Weights of a small mixture-of-experts language model, trained from scratch on English Wikipedia: a variant of Adam for the experts.
Below are experts of layer 4 (counted from 0) of a mixture-of-experts language model. Rows are named router (the router's row for the expert), gate (a neuron's input weights, with its number), up (a neuron's input weights, with its number) and show model dimensions 0-95. Each number is 50 + 15 x the weight over its row's rms, rounded and kept within 0 to 99.
After each expert's rows: a language model's description of what the expert responds to. This comes from a sample of Wikipedia text that the model never trained on.

# expert 30
router:56 49 52 35 47 51 50 61 17 54 48 73 53 28 55 40 70 49 59 62 57 45 47 46 56 66 54 46 46 56 44 60 47 62 60 67 68 63 53 38 43 31 48 89 12 57 19 33 76 49 56 68 35 66 46 68 70 53 52 67 22 78 39 75 38 61 43 65 26 18 59 58 10 46 66 44 55 59 37 38 44 41 47 43 63 35 54 66 43 36 30 44 44 37 74 60
gate0:53 26 68 46 44 06 50 49 42 79 63 64 30 51 78 72 54 20 33 69 72 54 68 69 68 48 59 53 50 65 54 34 49 41 36 56 43 62 40 52 33 36 24 64 61 57 46 44 50 62 49 67 54 66 44 62 71 42 59 60 54 38 57 55 25 71 70 81 44 61 51 67 69 56 61 61 50 41 67 54 31 30 33 35 46 36 45 35 81 43 30 42 49 41 23 43
up0:40 62 49 51 43 54 68 88 87 38 33 70 54 48 38 27 49 38 59 47 54 62 44 46 37 52 56 47 58 44 78 88 97 53 39 44 70 68 28 49 37 33 54 37 62 45 45 39 49 56 36 72 46 30 29 52 55 78 30 40 70 33 44 45 33 79 61 61 38 59 44 54 56 54 44 69 55 48 38 35 28 51 55 46 62 30 47 53 44 60 24 36 61 43 24 52
gate1:60 49 40 54 62 56 43 30 59 12 57 56 41 25 47 30 42 40 72 77 29 53 41 29 70 62 38 68 40 60 49 51 08 69 60 49 46 37 53 38 35 62 54 59 28 59 40 38 76 64 41 55 54 57 55 44 67 41 38 68 19 61 21 69 60 62 69 53 28 42 13 52 50 47 51 47 44 23 48 51 63 66 42 30 47 53 57 49 41 46 38 58 65 34 62 86
up1:57 66 59 56 46 85 45 33 51 38 59 48 50 61 31 35 38 32 75 34 51 25 50 36 43 56 57 50 23 40 46 37 42 53 58 63 49 45 45 36 42 26 85 60 22 35 47 61 68 76 62 39 56 42 35 35 70 40 51 63 42 71 46 51 41 41 54 58 51 17 33 78 20 61 63 28 62 47 45 49 61 22 16 62 54 57 40 28 52 31 53 39 42 21 64 59
What it handles: Participles after nouns. Past participles and -ing verbs following a noun or auxiliary, such as found in, located, born, operating, recorded.

# expert 33
router:52 53 42 43 69 49 85 26 43 44 48 26 32 55 41 35 46 26 35 66 43 53 68 55 65 60 34 53 27 43 35 57 29 25 38 67 84 60 68 81 38 80 46 42 57 45 73 31 43 33 29 64 61 21 62 39 69 55 59 58 52 58 55 61 44 53 56 61 49 41 46 40 63 46 61 22 46 34 36 46 63 53 22 64 22 52 77 71 56 61 47 33 48 40 32 44
gate1:42 58 37 57 74 39 68 41 74 53 32 47 76 37 61 71 41 42 70 22 48 57 62 79 71 64 60 49 62 17 65 36 41 25 68 57 51 47 37 54 61 45 76 51 66 20 20 53 44 53 43 65 33 18 54 35 39 39 63 36 38 62 60 43 54 77 64 61 68 68 57 52 40 28 45 56 44 78 48 41 65 31 58 46 20 41 57 29 55 37 53 51 42 51 37 60
up1:62 41 64 46 28 57 39 53 45 57 87 44 46 48 38 59 49 25 34 34 41 45 25 39 37 43 51 64 22 82 22 55 75 71 33 53 51 33 42 29 36 46 08 39 23 70 61 40 55 57 59 36 55 68 38 84 60 39 46 73 57 46 31 64 39 38 55 69 48 34 30 50 41 51 58 44 68 35 65 55 27 50 55 64 56 55 28 55 73 47 50 28 41 53 55 53
gate2:28 98 70 68 69 58 43 60 55 34 32 49 49 43 48 33 87 62 64 38 39 63 44 68 57 57 52 40 53 45 57 51 06 44 42 43 54 56 54 25 53 48 58 71 78 55 55 20 35 45 60 44 51 29 60 37 35 39 59 70 66 44 84 53 47 72 63 68 46 60 44 53 58 27 54 49 47 59 81 51 48 38 59 45 67 24 58 43 57 56 26 63 59 61 44 52
up2:27 40 61 51 58 41 68 69 37 79 35 52 25 48 34 47 88 61 52 47 48 65 43 60 89 39 58 49 67 68 59 51 43 40 32 41 54 30 51 38 54 57 67 67 43 64 51 40 61 51 51 47 58 34 55 48 66 63 40 64 60 37 69 36 68 45 40 39 60 46 58 59 59 46 53 64 57 30 80 37 78 61 81 23 46 31 67 36 50 39 43 72 51 70 05 52
What it handles: Possessives and modifiers. Possessive 's after names or titles, of in noun phrases, and adjective or demonym pieces like modern, ancient, -based, Swiss.

# expert 36
router:62 48 44 44 76 67 58 66 50 60 34 42 32 52 55 74 59 29 66 62 58 36 52 45 59 29 40 34 49 27 42 58 43 54 38 70 57 15 44 58 65 58 43 17 48 22 61 46 74 53 37 44 48 66 38 52 43 25 48 39 28 49 59 67 48 58 54 65 34 20 52 45 84 80 55 35 35 37 43 37 75 47 37 40 61 47 41 72 69 46 59 62 21 81 55 66
gate8:49 51 42 31 42 50 36 66 28 18 64 47 49 41 58 55 41 57 35 76 59 38 48 56 55 47 46 47 27 62 44 33 33 77 42 59 24 24 50 60 76 38 51 40 49 70 58 57 55 93 31 65 47 49 67 62 58 45 65 71 39 63 63 42 34 57 46 59 30 57 46 58 67 69 32 57 99 42 63 19 39 47 44 53 26 46 35 48 58 54 46 33 23 43 40 43
up8:75 47 54 59 15 37 50 76 09 17 56 40 52 42 73 39 50 41 59 36 49 43 43 64 82 51 51 29 47 64 56 52 39 69 72 46 25 78 83 58 51 47 23 32 62 57 31 65 58 61 66 42 51 40 52 48 44 34 65 51 59 65 79 58 38 60 50 68 37 43 61 40 64 54 49 61 64 67 76 45 50 72 53 57 71 54 35 52 71 63 34 65 42 54 38 45
gate9:49 59 44 66 45 38 29 37 74 41 32 43 80 53 25 59 23 28 74 58 48 44 52 38 43 40 61 60 73 26 64 57 60 59 48 34 41 29 60 42 61 28 33 35 32 57 74 34 65 49 43 47 69 33 37 38 40 28 57 57 23 45 54 74 50 54 52 60 67 67 46 42 72 61 44 57 76 49 41 18 95 60 59 60 50 57 58 64 48 55 59 68 46 44 18 55
up9:58 77 39 68 67 46 40 60 58 47 37 16 76 44 17 44 62 42 72 51 42 55 51 74 27 43 83 79 56 42 62 52 52 28 49 52 57 51 50 55 29 24 11 45 56 50 65 59 67 60 53 32 57 29 17 14 45 39 74 86 38 47 52 64 45 30 54 58 72 59 55 46 55 69 52 35 53 40 64 46 53 71 47 51 54 60 54 45 56 45 66 49 56 40 48 49
What it handles: Mid-word fragments. Short inner pieces of longer words split into subwords, such as exqu-is-ite, turb-ul-ence, Standard-iz-ation, inade-quate.

# expert 60
router:38 14 48 45 39 68 45 32 69 29 48 52 73 45 63 41 23 60 39 44 47 62 49 44 48 42 62 23 43 51 60 83 53 42 46 67 36 59 57 85 67 53 42 50 79 33 49 47 26 43 54 39 60 66 57 31 39 49 58 52 77 46 61 43 55 28 60 33 54 44 78 52 46 42 41 14 37 82 35 50 61 35 37 35 53 71 86 64 38 64 48 38 67 40 60 54
gate0:56 53 15 41 55 33 47 59 70 43 83 62 55 45 36 63 34 56 42 83 54 55 42 50 52 40 37 81 37 30 35 33 63 44 71 17 62 45 27 48 26 29 35 36 56 38 50 42 46 50 45 43 61 40 59 59 57 27 49 49 41 43 57 80 60 66 95 39 45 49 44 53 35 51 38 48 83 62 70 59 48 18 69 33 71 55 59 58 44 49 68 46 42 48 49 64
up0:57 53 71 39 44 31 63 58 46 61 00 26 52 53 54 43 64 42 82 39 68 61 55 52 49 65 58 28 61 55 44 67 34 61 45 52 56 45 41 51 52 69 73 61 46 47 44 55 52 28 53 93 43 45 35 41 61 61 52 48 45 80 37 24 49 38 24 52 50 62 53 65 62 53 44 58 35 47 49 69 27 64 40 61 30 42 42 27 54 42 43 68 12 45 42 22
gate1:48 73 54 54 40 61 46 39 43 40 57 44 30 38 38 69 75 49 65 64 71 29 84 22 70 45 38 43 50 27 28 49 53 40 70 41 64 35 51 34 44 87 26 31 46 39 39 46 26 46 36 66 44 38 47 81 35 54 58 60 31 48 37 47 34 58 43 38 53 62 17 45 40 37 65 91 35 57 67 57 52 46 63 72 42 36 54 50 49 60 33 45 46 49 59 80
up1:46 38 39 80 54 66 46 48 73 28 54 69 45 31 42 65 62 66 58 65 68 67 60 34 60 33 37 39 28 36 57 62 77 45 43 42 73 74 56 57 57 62 42 41 57 45 42 43 40 42 50 33 33 61 76 34 31 57 32 45 70 50 56 57 24 50 33 31 44 26 27 42 72 45 40 44 37 73 72 37 54 22 76 30 36 50 65 63 56 64 71 43 46 53 70 82
What it handles: Infobox list colons. Colons after years or labels in career lists and infoboxes, like 2009:, Wimbledon:, Species:, Binomial name:, plus table position codes like FW.

# expert 2
router:50 66 54 56 61 56 72 25 50 52 63 33 58 55 21 50 35 54 66 44 44 39 72 67 52 43 49 44 42 64 41 65 45 56 37 68 59 42 55 40 82 45 25 57 27 32 43 30 66 78 51 43 18 51 30 50 38 55 62 58 17 71 37 61 42 44 41 38 53 24 40 87 58 77 76 29 47 56 55 69 65 46 56 46 26 38 76 64 69 34 55 30 59 61 47 58
gate3:47 39 47 70 66 44 53 36 68 47 41 24 30 41 54 60 49 08 41 34 45 48 60 77 47 73 32 65 52 44 68 57 38 47 58 54 70 41 35 54 60 73 52 49 31 54 36 37 54 55 62 62 50 70 25 63 75 42 32 75 29 50 77 30 39 51 70 38 30 70 22 58 79 56 68 41 51 57 63 54 50 22 60 62 62 56 75 64 56 60 40 32 58 35 60 75
up3:47 66 83 58 44 47 68 59 55 57 57 41 57 56 68 40 35 27 65 52 47 37 80 52 50 76 42 44 47 37 37 39 51 45 71 63 55 46 62 32 85 45 55 41 49 59 49 65 74 82 69 57 48 44 26 37 54 39 41 60 69 34 62 50 67 47 67 78 49 66 31 43 46 69 58 44 16 55 69 64 78 23 61 24 74 70 51 65 51 21 61 44 64 45 55 42
gate4:37 48 55 58 58 62 73 70 49 44 68 57 59 40 67 57 26 41 62 58 49 19 51 52 60 64 20 71 85 82 47 54 26 64 60 43 46 28 48 73 65 63 42 35 49 77 43 40 65 62 60 48 56 50 16 64 32 24 39 37 62 67 30 27 37 55 56 54 67 40 37 51 33 47 47 23 60 46 28 72 71 45 55 47 53 52 54 35 19 61 61 64 51 57 49 71
up4:65 45 62 52 39 78 53 58 40 73 77 46 70 39 41 67 24 61 63 54 54 43 52 51 48 59 28 70 71 72 11 72 30 56 65 50 39 62 83 51 67 36 59 58 39 63 46 38 66 65 57 67 38 54 38 44 61 31 61 46 57 40 43 35 40 41 44 44 38 21 39 64 23 63 53 19 53 43 54 78 66 54 42 22 47 35 54 33 25 45 47 56 57 64 63 76
What it handles: Adjective and descriptive word pieces. Adjective suffixes and descriptive words, such as -al, -ic, -able, black, modern, social, plus coordinate marks ″W, ″E and Genres: fields.

# expert 56
router:41 51 27 50 47 82 29 44 31 39 36 38 40 42 41 64 32 71 39 44 50 61 41 74 36 65 49 41 36 44 55 61 57 47 50 57 56 62 29 22 46 37 30 56 25 42 52 43 58 61 40 69 52 57 55 44 73 46 74 43 54 63 36 44 25 33 25 53 20 33 49 55 58 66 83 45 72 53 42 60 66 46 48 97 46 41 57 91 57 41 46 69 37 38 71 43
gate0:52 35 56 52 51 53 53 46 56 44 30 29 37 56 51 59 42 43 19 44 52 45 05 28 27 43 36 42 35 49 44 54 12 48 43 45 40 48 45 38 51 78 29 57 49 38 63 21 42 53 55 57 10 67 53 40 63 41 41 67 68 57 47 18 46 41 46 28 27 35 20 65 31 71 49 52 59 46 41 67 38 52 59 61 64 32 58 34 76 64 49 64 40 76 64 63
up0:49 30 28 47 70 20 46 47 81 41 27 59 33 36 27 33 59 36 38 58 55 45 35 53 56 50 43 51 30 56 67 71 70 25 43 67 85 60 57 46 29 75 51 53 61 59 48 38 69 50 55 29 33 38 58 42 37 69 35 37 66 61 33 84 81 62 54 77 46 49 49 43 62 40 56 22 59 56 43 63 40 46 51 30 65 33 62 47 38 42 61 67 49 34 31 68
gate1:39 37 35 57 59 50 41 61 79 58 35 52 26 58 67 13 43 48 59 37 21 40 33 57 67 68 60 78 78 54 44 41 60 70 34 27 42 30 68 55 33 49 50 53 39 53 70 57 48 85 49 51 58 45 28 59 55 47 35 48 39 43 47 08 16 51 68 58 44 59 67 43 60 48 38 49 21 34 56 56 32 44 38 52 63 79 32 38 59 63 51 42 54 67 42 39
up1:63 52 41 62 44 76 39 75 71 42 41 39 19 67 61 25 30 62 28 33 49 53 41 59 47 79 57 56 44 23 40 31 60 60 34 62 47 53 78 64 28 43 44 40 25 49 53 66 47 46 33 45 66 66 56 75 67 53 77 25 47 53 51 36 41 37 58 84 24 38 49 39 35 76 69 49 48 47 43 50 43 48 30 64 58 67 24 70 46 51 31 56 35 37 53 35
What it handles: Superlatives, ordinals and units. Superlatives and ordinals after the, such as first, highest, largest, best, and unit abbreviations like km, ft, mi, sq.

# expert 48
router:68 75 55 43 67 32 28 55 51 81 58 37 50 75 50 48 50 41 49 28 30 64 44 48 67 41 22 33 53 55 41 50 26 43 47 39 46 65 46 66 49 61 57 57 44 71 66 60 40 25 46 74 55 32 70 27 62 55 58 38 45 67 48 72 70 69 62 56 42 32 54 27 64 47 65 57 30 34 39 46 52 13 40 63 26 42 41 80 29 35 57 18 34 48 30 55
gate1:41 35 62 58 57 42 44 28 55 55 41 78 40 66 57 58 59 90 31 52 55 38 58 54 33 41 48 56 28 31 36 30 67 65 38 41 62 63 46 57 50 57 43 39 65 49 28 46 44 72 37 43 62 48 40 41 42 46 31 46 47 35 48 37 50 11 39 52 58 26 51 35 44 62 56 69 77 36 80 22 59 35 80 52 46 38 49 51 35 83 50 80 78 35 48 25
up1:51 20 46 44 41 39 49 53 43 60 38 81 49 67 52 77 52 83 32 40 63 60 82 40 53 63 19 47 43 39 40 48 39 40 33 35 47 43 69 49 34 37 32 54 62 47 44 46 20 57 37 54 72 38 52 62 52 67 44 40 58 21 27 51 52 23 34 56 55 11 40 30 30 44 39 66 48 49 51 22 66 38 69 57 21 38 46 52 33 77 68 60 51 39 42 43
gate2:45 43 64 21 60 28 59 52 49 64 53 46 48 38 49 47 79 49 59 34 25 69 19 65 51 56 35 57 71 65 68 53 35 69 45 37 53 51 36 47 62 38 40 66 60 67 25 64 45 37 84 22 51 17 56 25 52 49 47 55 48 57 69 54 41 67 72 34 29 51 55 36 47 67 47 35 46 51 61 58 32 37 56 75 52 29 48 57 44 54 76 69 15 70 44 74
up2:42 47 47 34 72 19 37 53 29 71 54 36 56 49 61 47 88 69 65 56 48 45 32 45 49 50 30 59 34 38 42 54 53 60 38 10 46 53 26 45 50 64 55 74 42 54 27 64 38 42 64 35 27 27 49 42 61 56 61 51 50 57 50 65 48 58 83 22 30 57 48 43 28 59 47 67 50 43 48 44 58 35 58 70 37 48 27 67 27 27 75 66 26 32 63 72
What it handles: Coordinating conjunctions. Conjunctions joining clauses or list items, mainly and, also or, but, while, however, usually after a comma.

# expert 52
router:22 43 59 50 49 67 50 54 38 41 54 59 61 69 43 66 54 71 44 37 71 56 56 52 30 33 70 32 66 21 59 31 48 55 26 60 38 52 57 66 72 66 50 29 57 60 54 45 26 49 31 46 61 39 47 51 41 56 31 26 73 17 57 57 33 19 59 58 52 67 53 41 64 50 38 53 59 53 50 52 81 40 50 60 65 66 26 59 20 83 53 30 86 70 58 50
gate8:53 37 46 49 61 15 67 39 67 66 76 40 89 42 57 44 52 49 69 35 31 43 26 58 55 42 75 30 43 54 35 39 68 51 41 48 48 51 53 52 52 40 76 45 64 12 72 10 56 47 70 48 43 37 49 37 27 43 62 39 47 63 53 51 62 41 36 36 37 64 28 38 38 63 20 40 56 64 40 35 61 54 72 30 59 57 52 16 54 27 45 52 40 40 47 41
up8:57 51 45 42 54 96 44 56 31 39 52 57 34 62 54 49 60 58 38 50 49 60 60 57 43 65 55 67 42 47 79 47 25 63 69 30 50 58 51 45 45 55 29 70 45 71 37 70 57 84 31 45 47 60 33 54 63 50 56 20 65 22 49 49 50 62 72 57 86 46 75 42 54 22 70 48 45 54 22 79 36 30 68 51 46 47 52 56 59 73 60 36 31 40 62 28
gate9:74 20 31 59 50 75 49 65 79 54 63 43 48 30 57 52 36 46 41 61 60 30 57 58 41 43 60 52 54 27 55 52 26 50 51 53 55 54 59 58 48 52 89 35 55 55 65 76 41 61 38 50 58 46 16 46 60 46 43 47 54 44 80 37 33 64 63 36 93 69 66 69 61 29 46 83 69 42 34 43 42 43 64 30 29 37 39 53 45 54 22 45 39 29 61 56
up9:38 41 45 39 54 33 44 43 38 04 57 30 43 48 42 58 37 55 47 31 42 71 24 26 65 67 59 43 34 51 77 43 32 54 57 42 51 51 42 27 35 33 59 57 51 32 39 46 41 56 42 50 70 54 58 48 86 47 54 67 40 26 51 76 31 39 54 44 47 22 28 61 80 89 45 22 49 47 65 64 34 74 44 36 40 64 36 39 44 34 48 61 42 32 52 39
What it handles: List dashes, letter fragments. Dash bullets starting infobox or list lines, single capital letters inside abbreviations or foreign names (L&N, GCS), Cyrillic letters, and particles like von, de.

# expert 43
router:65 54 44 31 22 58 47 56 34 61 56 58 45 52 47 49 56 64 64 27 25 42 41 59 63 58 52 53 50 39 59 41 52 59 35 48 46 66 10 53 57 17 58 59 53 39 11 48 71 60 37 26 40 50 64 39 54 54 46 54 39 43 85 39 37 63 47 95 49 61 45 66 69 31 86 37 58 54 61 59 30 53 35 53 43 62 60 64 59 48 15 49 78 68 59 57
gate2:45 50 67 50 61 44 42 57 33 36 70 41 90 35 64 21 59 65 55 31 46 40 41 14 37 44 35 47 67 53 50 38 35 52 60 40 81 64 46 46 61 35 17 69 24 70 39 42 51 47 51 31 52 49 41 41 67 38 39 28 42 55 56 55 28 62 33 24 37 56 26 35 43 54 38 57 18 36 49 52 13 37 70 55 55 57 59 58 51 62 39 72 59 69 34 52
up2:70 60 65 46 71 51 59 54 81 33 56 53 34 43 39 75 79 31 47 36 55 69 34 60 35 64 62 40 58 44 52 74 45 54 60 54 27 41 69 56 71 65 68 34 37 46 50 30 34 60 75 72 14 65 62 36 57 64 49 46 70 80 58 55 68 31 58 35 59 57 56 80 60 34 36 36 57 72 54 69 48 58 62 69 49 37 25 47 57 33 56 23 60 41 53 59
gate3:18 42 59 59 64 55 60 61 64 38 35 57 34 33 53 53 35 44 62 69 77 51 61 44 70 66 29 43 54 33 73 51 46 40 64 38 21 71 49 41 30 41 55 43 27 54 61 05 25 44 54 58 51 47 28 52 58 64 28 40 41 22 61 50 61 44 44 68 56 24 64 52 36 25 51 61 78 64 57 33 45 65 85 43 53 53 41 45 49 43 43 50 35 74 32 32
up3:63 48 55 42 34 44 48 32 43 70 51 57 71 58 48 42 62 56 45 33 32 63 13 56 37 33 46 67 58 69 08 50 48 46 46 50 66 27 63 50 80 66 37 59 71 52 29 90 66 64 55 48 63 48 63 46 45 16 69 58 46 76 37 50 46 56 49 16 60 79 44 35 58 60 36 54 45 47 42 62 59 70 33 56 40 38 68 42 50 61 75 54 53 25 52 67
What it handles: Word-initial fragments. Short word-start pieces like o, n, le, s, and light verbs took, make, get, plus line breaks between table rows.

# expert 1
router:26 37 53 43 47 37 48 31 43 66 32 59 80 18 46 59 84 55 27 51 43 58 31 50 48 60 58 49 58 51 47 42 50 60 59 63 51 59 47 40 44 35 53 68 34 46 25 39 37 32 63 37 48 60 57 28 71 32 50 72 52 67 51 59 69 84 42 21 44 55 64 28 54 55 70 35 82 81 71 65 23 43 54 34 52 34 55 62 66 48 38 45 45 42 30 80
gate0:39 72 39 55 39 45 51 55 19 63 74 59 34 66 32 50 52 45 36 62 79 51 59 51 38 08 32 38 25 55 61 46 76 33 47 63 39 54 68 49 56 41 10 37 60 35 40 39 33 66 65 43 50 72 67 57 33 43 48 53 53 25 52 54 50 65 31 66 60 65 63 65 54 27 32 55 25 63 39 51 40 37 56 38 82 44 46 19 58 32 44 43 32 42 37 47
up0:14 64 41 36 52 40 63 50 61 50 76 83 05 54 67 54 64 50 59 61 35 53 60 28 60 55 53 60 59 69 60 66 50 50 39 54 26 49 39 26 40 30 41 43 60 57 38 64 68 38 61 49 62 45 51 41 44 52 82 54 64 41 36 57 59 62 75 59 38 67 55 34 62 56 18 35 19 48 28 32 44 50 47 30 65 65 64 16 40 61 34 47 70 45 55 44
gate1:45 32 22 63 26 26 48 54 38 72 32 73 34 52 55 54 69 24 64 94 56 60 34 38 53 27 43 44 13 44 36 30 54 58 44 42 45 53 65 48 42 63 60 44 59 58 53 61 76 80 62 57 48 88 49 52 46 60 52 40 42 54 41 51 68 65 39 46 32 52 52 46 67 32 49 54 32 68 41 88 37 70 50 62 52 55 34 55 34 44 81 62 44 57 48 54
up1:49 71 52 15 71 50 54 49 75 33 62 23 64 45 48 61 35 65 46 25 27 37 54 68 43 55 57 42 66 44 76 96 49 88 73 51 42 56 44 44 53 13 57 54 31 47 49 48 26 28 41 45 50 29 47 42 59 65 34 40 59 53 43 64 28 38 69 56 58 51 51 54 32 45 37 48 45 42 56 22 51 43 52 26 39 47 48 52 61 37 28 46 58 37 73 32
What it handles: Career role verbs. Past-tense or -ing verbs of roles and appointments after he/was/also in biographies, such as served, named, played, appointed.

# expert 9
router:62 19 68 54 27 55 56 51 37 50 60 53 53 55 60 30 67 31 67 42 53 70 68 26 72 50 47 46 39 58 54 34 14 64 34 60 43 47 65 72 43 47 35 48 59 45 51 50 24 35 60 45 59 45 73 36 37 68 72 40 31 45 54 55 67 51 59 45 49 46 82 27 31 64 32 31 16 58 54 45 52 73 61 33 80 60 55 24 40 20 58 45 62 70 44 72
gate3:45 52 64 60 30 53 48 41 48 59 26 46 36 45 26 52 46 40 29 61 66 24 44 53 17 63 45 52 60 46 53 54 58 45 37 52 39 41 08 29 50 52 50 42 57 19 83 59 97 69 54 62 42 66 58 72 59 33 39 52 38 75 41 53 35 49 45 10 57 49 55 52 39 57 41 46 50 36 65 51 53 16 67 30 36 54 76 60 41 53 51 74 43 36 56 49
up3:30 64 44 60 61 25 42 70 37 62 99 65 48 41 46 52 62 53 73 52 28 54 35 69 64 23 51 62 47 60 54 60 68 59 70 41 56 62 59 52 74 37 52 43 38 64 26 61 39 42 63 63 56 49 36 54 50 66 40 50 42 37 62 60 50 69 41 66 29 42 27 35 64 26 31 55 40 62 27 33 24 64 10 80 59 53 49 51 66 50 74 33 43 53 51 53
gate4:42 31 31 52 58 48 24 35 62 51 52 44 59 45 41 56 60 52 69 93 27 46 73 61 35 51 60 26 49 57 59 72 52 60 48 48 31 40 48 50 48 72 34 64 60 33 42 77 01 90 47 55 75 43 47 72 43 41 47 41 34 63 44 54 59 28 49 67 46 69 46 44 83 43 33 34 52 25 55 65 44 43 52 52 29 47 46 52 42 74 54 69 42 57 60 65
up4:44 69 73 46 56 57 60 42 60 20 57 58 59 28 67 52 22 48 29 35 84 47 46 34 65 43 34 75 63 59 48 49 47 54 65 62 65 39 46 35 43 39 42 34 45 73 63 10 60 20 70 43 25 50 38 42 66 19 36 66 81 47 29 34 47 71 42 37 67 27 59 45 33 61 62 62 71 68 33 68 41 63 38 46 51 52 49 33 45 57 48 48 45 67 40 42
What it handles: List-introducing punctuation. Colons ending headers that introduce lists or quotes (listed below:, wrote:), plus including, include, and commas after names or pronouns.

# expert 4
router:82 55 69 43 39 81 48 24 37 78 63 65 54 24 45 61 60 74 52 32 66 73 40 30 72 40 23 42 59 57 51 52 46 47 54 61 46 65 32 59 42 55 67 53 66 60 70 78 55 70 46 60 76 82 60 38 46 21 54 41 30 44 56 59 43 67 47 42 55 46 84 33 21 55 64 58 60 63 48 37 42 38 46 52 43 43 70 42 29 46 40 77 61 52 55 55
gate3:44 46 29 39 48 62 59 40 23 18 73 44 50 63 69 39 45 68 66 30 59 52 46 41 65 48 45 37 44 70 42 42 42 52 63 39 35 31 50 22 44 34 61 55 40 49 70 46 44 28 48 28 35 72 13 53 39 40 55 62 23 36 25 56 20 64 33 76 38 42 47 42 56 43 30 47 15 46 50 26 43 50 49 53 71 38 26 30 60 38 65 34 69 47 49 29
up3:38 49 45 32 54 24 65 73 49 43 19 46 28 39 39 65 52 24 50 85 72 52 47 71 25 57 58 49 65 44 52 60 40 48 55 48 45 46 75 62 49 70 49 37 48 62 10 30 64 58 50 72 38 28 51 55 64 54 49 41 47 55 59 47 72 27 69 50 80 54 47 54 43 35 48 56 73 42 42 64 81 45 73 38 31 63 36 58 53 49 65 56 85 56 78 52
gate4:48 75 85 44 91 65 45 40 60 08 89 28 28 58 44 57 75 47 61 64 62 38 52 63 61 52 58 63 46 64 68 58 37 38 48 54 80 46 50 52 34 31 34 52 45 36 52 54 41 61 54 30 51 20 75 37 53 18 58 45 35 50 69 49 46 61 63 46 39 48 54 68 62 53 56 47 75 30 47 52 63 35 35 40 37 55 53 78 56 62 46 54 63 34 59 48
up4:79 59 34 59 50 71 56 16 37 47 20 51 35 83 64 50 61 63 36 69 72 70 26 24 51 62 53 53 30 21 53 29 59 41 49 31 74 50 58 63 30 42 41 49 30 46 63 52 27 42 65 57 84 30 65 40 88 32 40 61 39 47 55 42 71 55 51 53 37 54 72 49 51 84 47 44 57 58 53 58 64 55 52 45 52 68 50 37 49 49 40 39 52 42 67 50
What it handles: Role and list connectors. Linking words before a role or description, such as as, a, with, was, and dashes in band-member lists (Name - Bass).

# expert 21
router:19 50 44 36 35 23 41 66 32 66 31 47 41 49 22 72 83 46 35 59 40 50 32 61 33 41 39 45 50 74 64 61 47 41 55 64 38 71 62 57 65 38 40 57 48 55 41 45 62 56 48 18 34 32 84 51 48 60 71 57 60 28 64 69 66 74 55 53 28 62 51 48 68 48 43 36 52 58 69 39 29 34 35 44 68 25 31 35 37 49 28 70 67 30 45 49
gate0:62 43 57 49 63 75 38 42 57 26 65 35 70 60 72 38 40 34 49 38 66 53 60 32 68 79 52 48 61 43 09 29 70 45 30 41 53 44 57 59 54 69 46 54 45 38 67 72 36 30 46 41 52 64 54 54 58 52 56 57 40 41 30 48 42 32 33 67 48 21 81 46 30 66 39 89 53 26 46 29 42 54 44 66 44 68 46 23 59 66 48 18 62 55 42 34
up0:41 33 30 74 40 57 65 38 53 71 26 80 57 60 56 41 30 58 53 48 30 48 75 46 45 34 35 37 71 33 78 53 42 53 78 20 65 33 51 56 41 53 60 39 81 45 47 33 65 65 48 67 83 44 37 32 66 48 43 40 43 78 27 35 55 62 72 58 62 54 16 52 33 67 48 45 33 55 46 67 54 51 66 41 36 62 60 44 22 38 50 42 46 68 45 35
gate1:19 40 41 67 74 58 61 44 52 61 30 57 36 27 44 61 76 60 22 71 83 60 51 51 65 30 87 39 57 33 66 51 50 46 50 58 87 38 19 52 32 30 48 27 38 35 66 71 42 54 53 45 50 37 52 47 54 58 41 29 61 58 69 56 38 77 31 50 37 48 30 28 61 36 48 51 70 36 62 48 46 44 63 32 59 36 52 54 47 43 60 43 41 78 55 67
up1:37 42 57 61 52 54 63 73 66 62 31 58 31 27 36 62 83 75 27 56 61 52 45 66 42 34 85 19 54 53 66 50 57 61 36 63 53 39 54 60 24 57 61 24 41 61 81 78 47 34 46 56 51 41 52 39 63 51 55 38 84 23 70 43 49 74 38 70 35 49 45 34 79 59 62 34 83 44 53 50 36 50 46 44 54 36 56 74 55 45 52 43 46 49 47 62
What it handles: Verbs and their objects. Action verbs in plot or event narration (led, took, forces, invites) and the pronoun or name object right after them.

# expert 35
router:21 52 34 46 27 52 70 66 53 51 53 52 39 65 61 32 46 10 67 42 58 55 49 64 60 40 66 70 71 54 56 49 66 54 53 69 52 49 41 55 51 67 61 31 24 68 72 41 48 38 47 59 50 68 49 61 35 68 67 45 38 59 18 61 67 68 48 54 50 58 42 24 38 46 42 73 52 45 54 36 49 67 46 52 58 98 32 45 48 73 45 28 15 72 41 26
gate8:27 49 63 42 34 56 48 46 30 49 51 73 39 28 57 50 52 45 44 52 53 65 60 43 42 69 59 61 26 48 39 35 54 24 37 46 42 72 81 55 59 52 55 53 48 47 87 54 60 61 22 53 19 61 63 73 88 56 46 59 37 12 39 75 48 75 41 50 62 42 43 39 42 55 45 62 40 23 24 25 57 50 38 55 45 54 61 29 46 44 39 48 76 78 62 36
up8:60 36 10 65 47 55 39 39 55 57 36 55 52 59 21 50 58 73 53 33 57 44 62 64 13 45 63 53 23 67 38 55 38 09 38 47 69 50 50 61 54 61 56 46 47 52 47 50 59 55 54 52 61 44 40 16 34 54 47 26 56 11 63 39 57 48 46 47 52 69 60 35 59 37 73 37 47 58 31 55 60 52 56 30 57 43 82 43 33 55 39 56 27 24 15 37
gate9:52 58 44 55 61 85 37 67 51 45 25 99 52 59 65 67 40 45 52 55 57 64 68 51 60 54 38 62 36 31 33 43 54 41 63 61 28 17 88 77 30 25 35 47 39 67 61 60 56 41 61 51 52 36 55 51 58 67 37 58 72 42 52 62 57 53 57 54 55 58 64 48 55 59 51 95 72 61 59 35 47 62 44 32 56 58 57 52 36 72 36 24 54 60 60 54
up9:26 58 58 61 52 47 65 35 53 54 49 92 52 32 77 50 79 29 49 69 66 52 37 53 40 41 44 76 67 43 39 21 85 30 41 47 35 13 47 76 38 44 59 51 43 54 42 34 47 33 58 56 40 66 26 49 48 49 63 70 54 52 73 45 61 52 38 24 68 31 46 38 53 71 52 80 51 72 23 65 54 52 62 52 44 60 63 54 60 49 37 41 25 49 45 49
What it handles: Text after line breaks. Line breaks and the first letter of a surname or pronoun after section headers like ==Career==, such as B-rowning, He, She.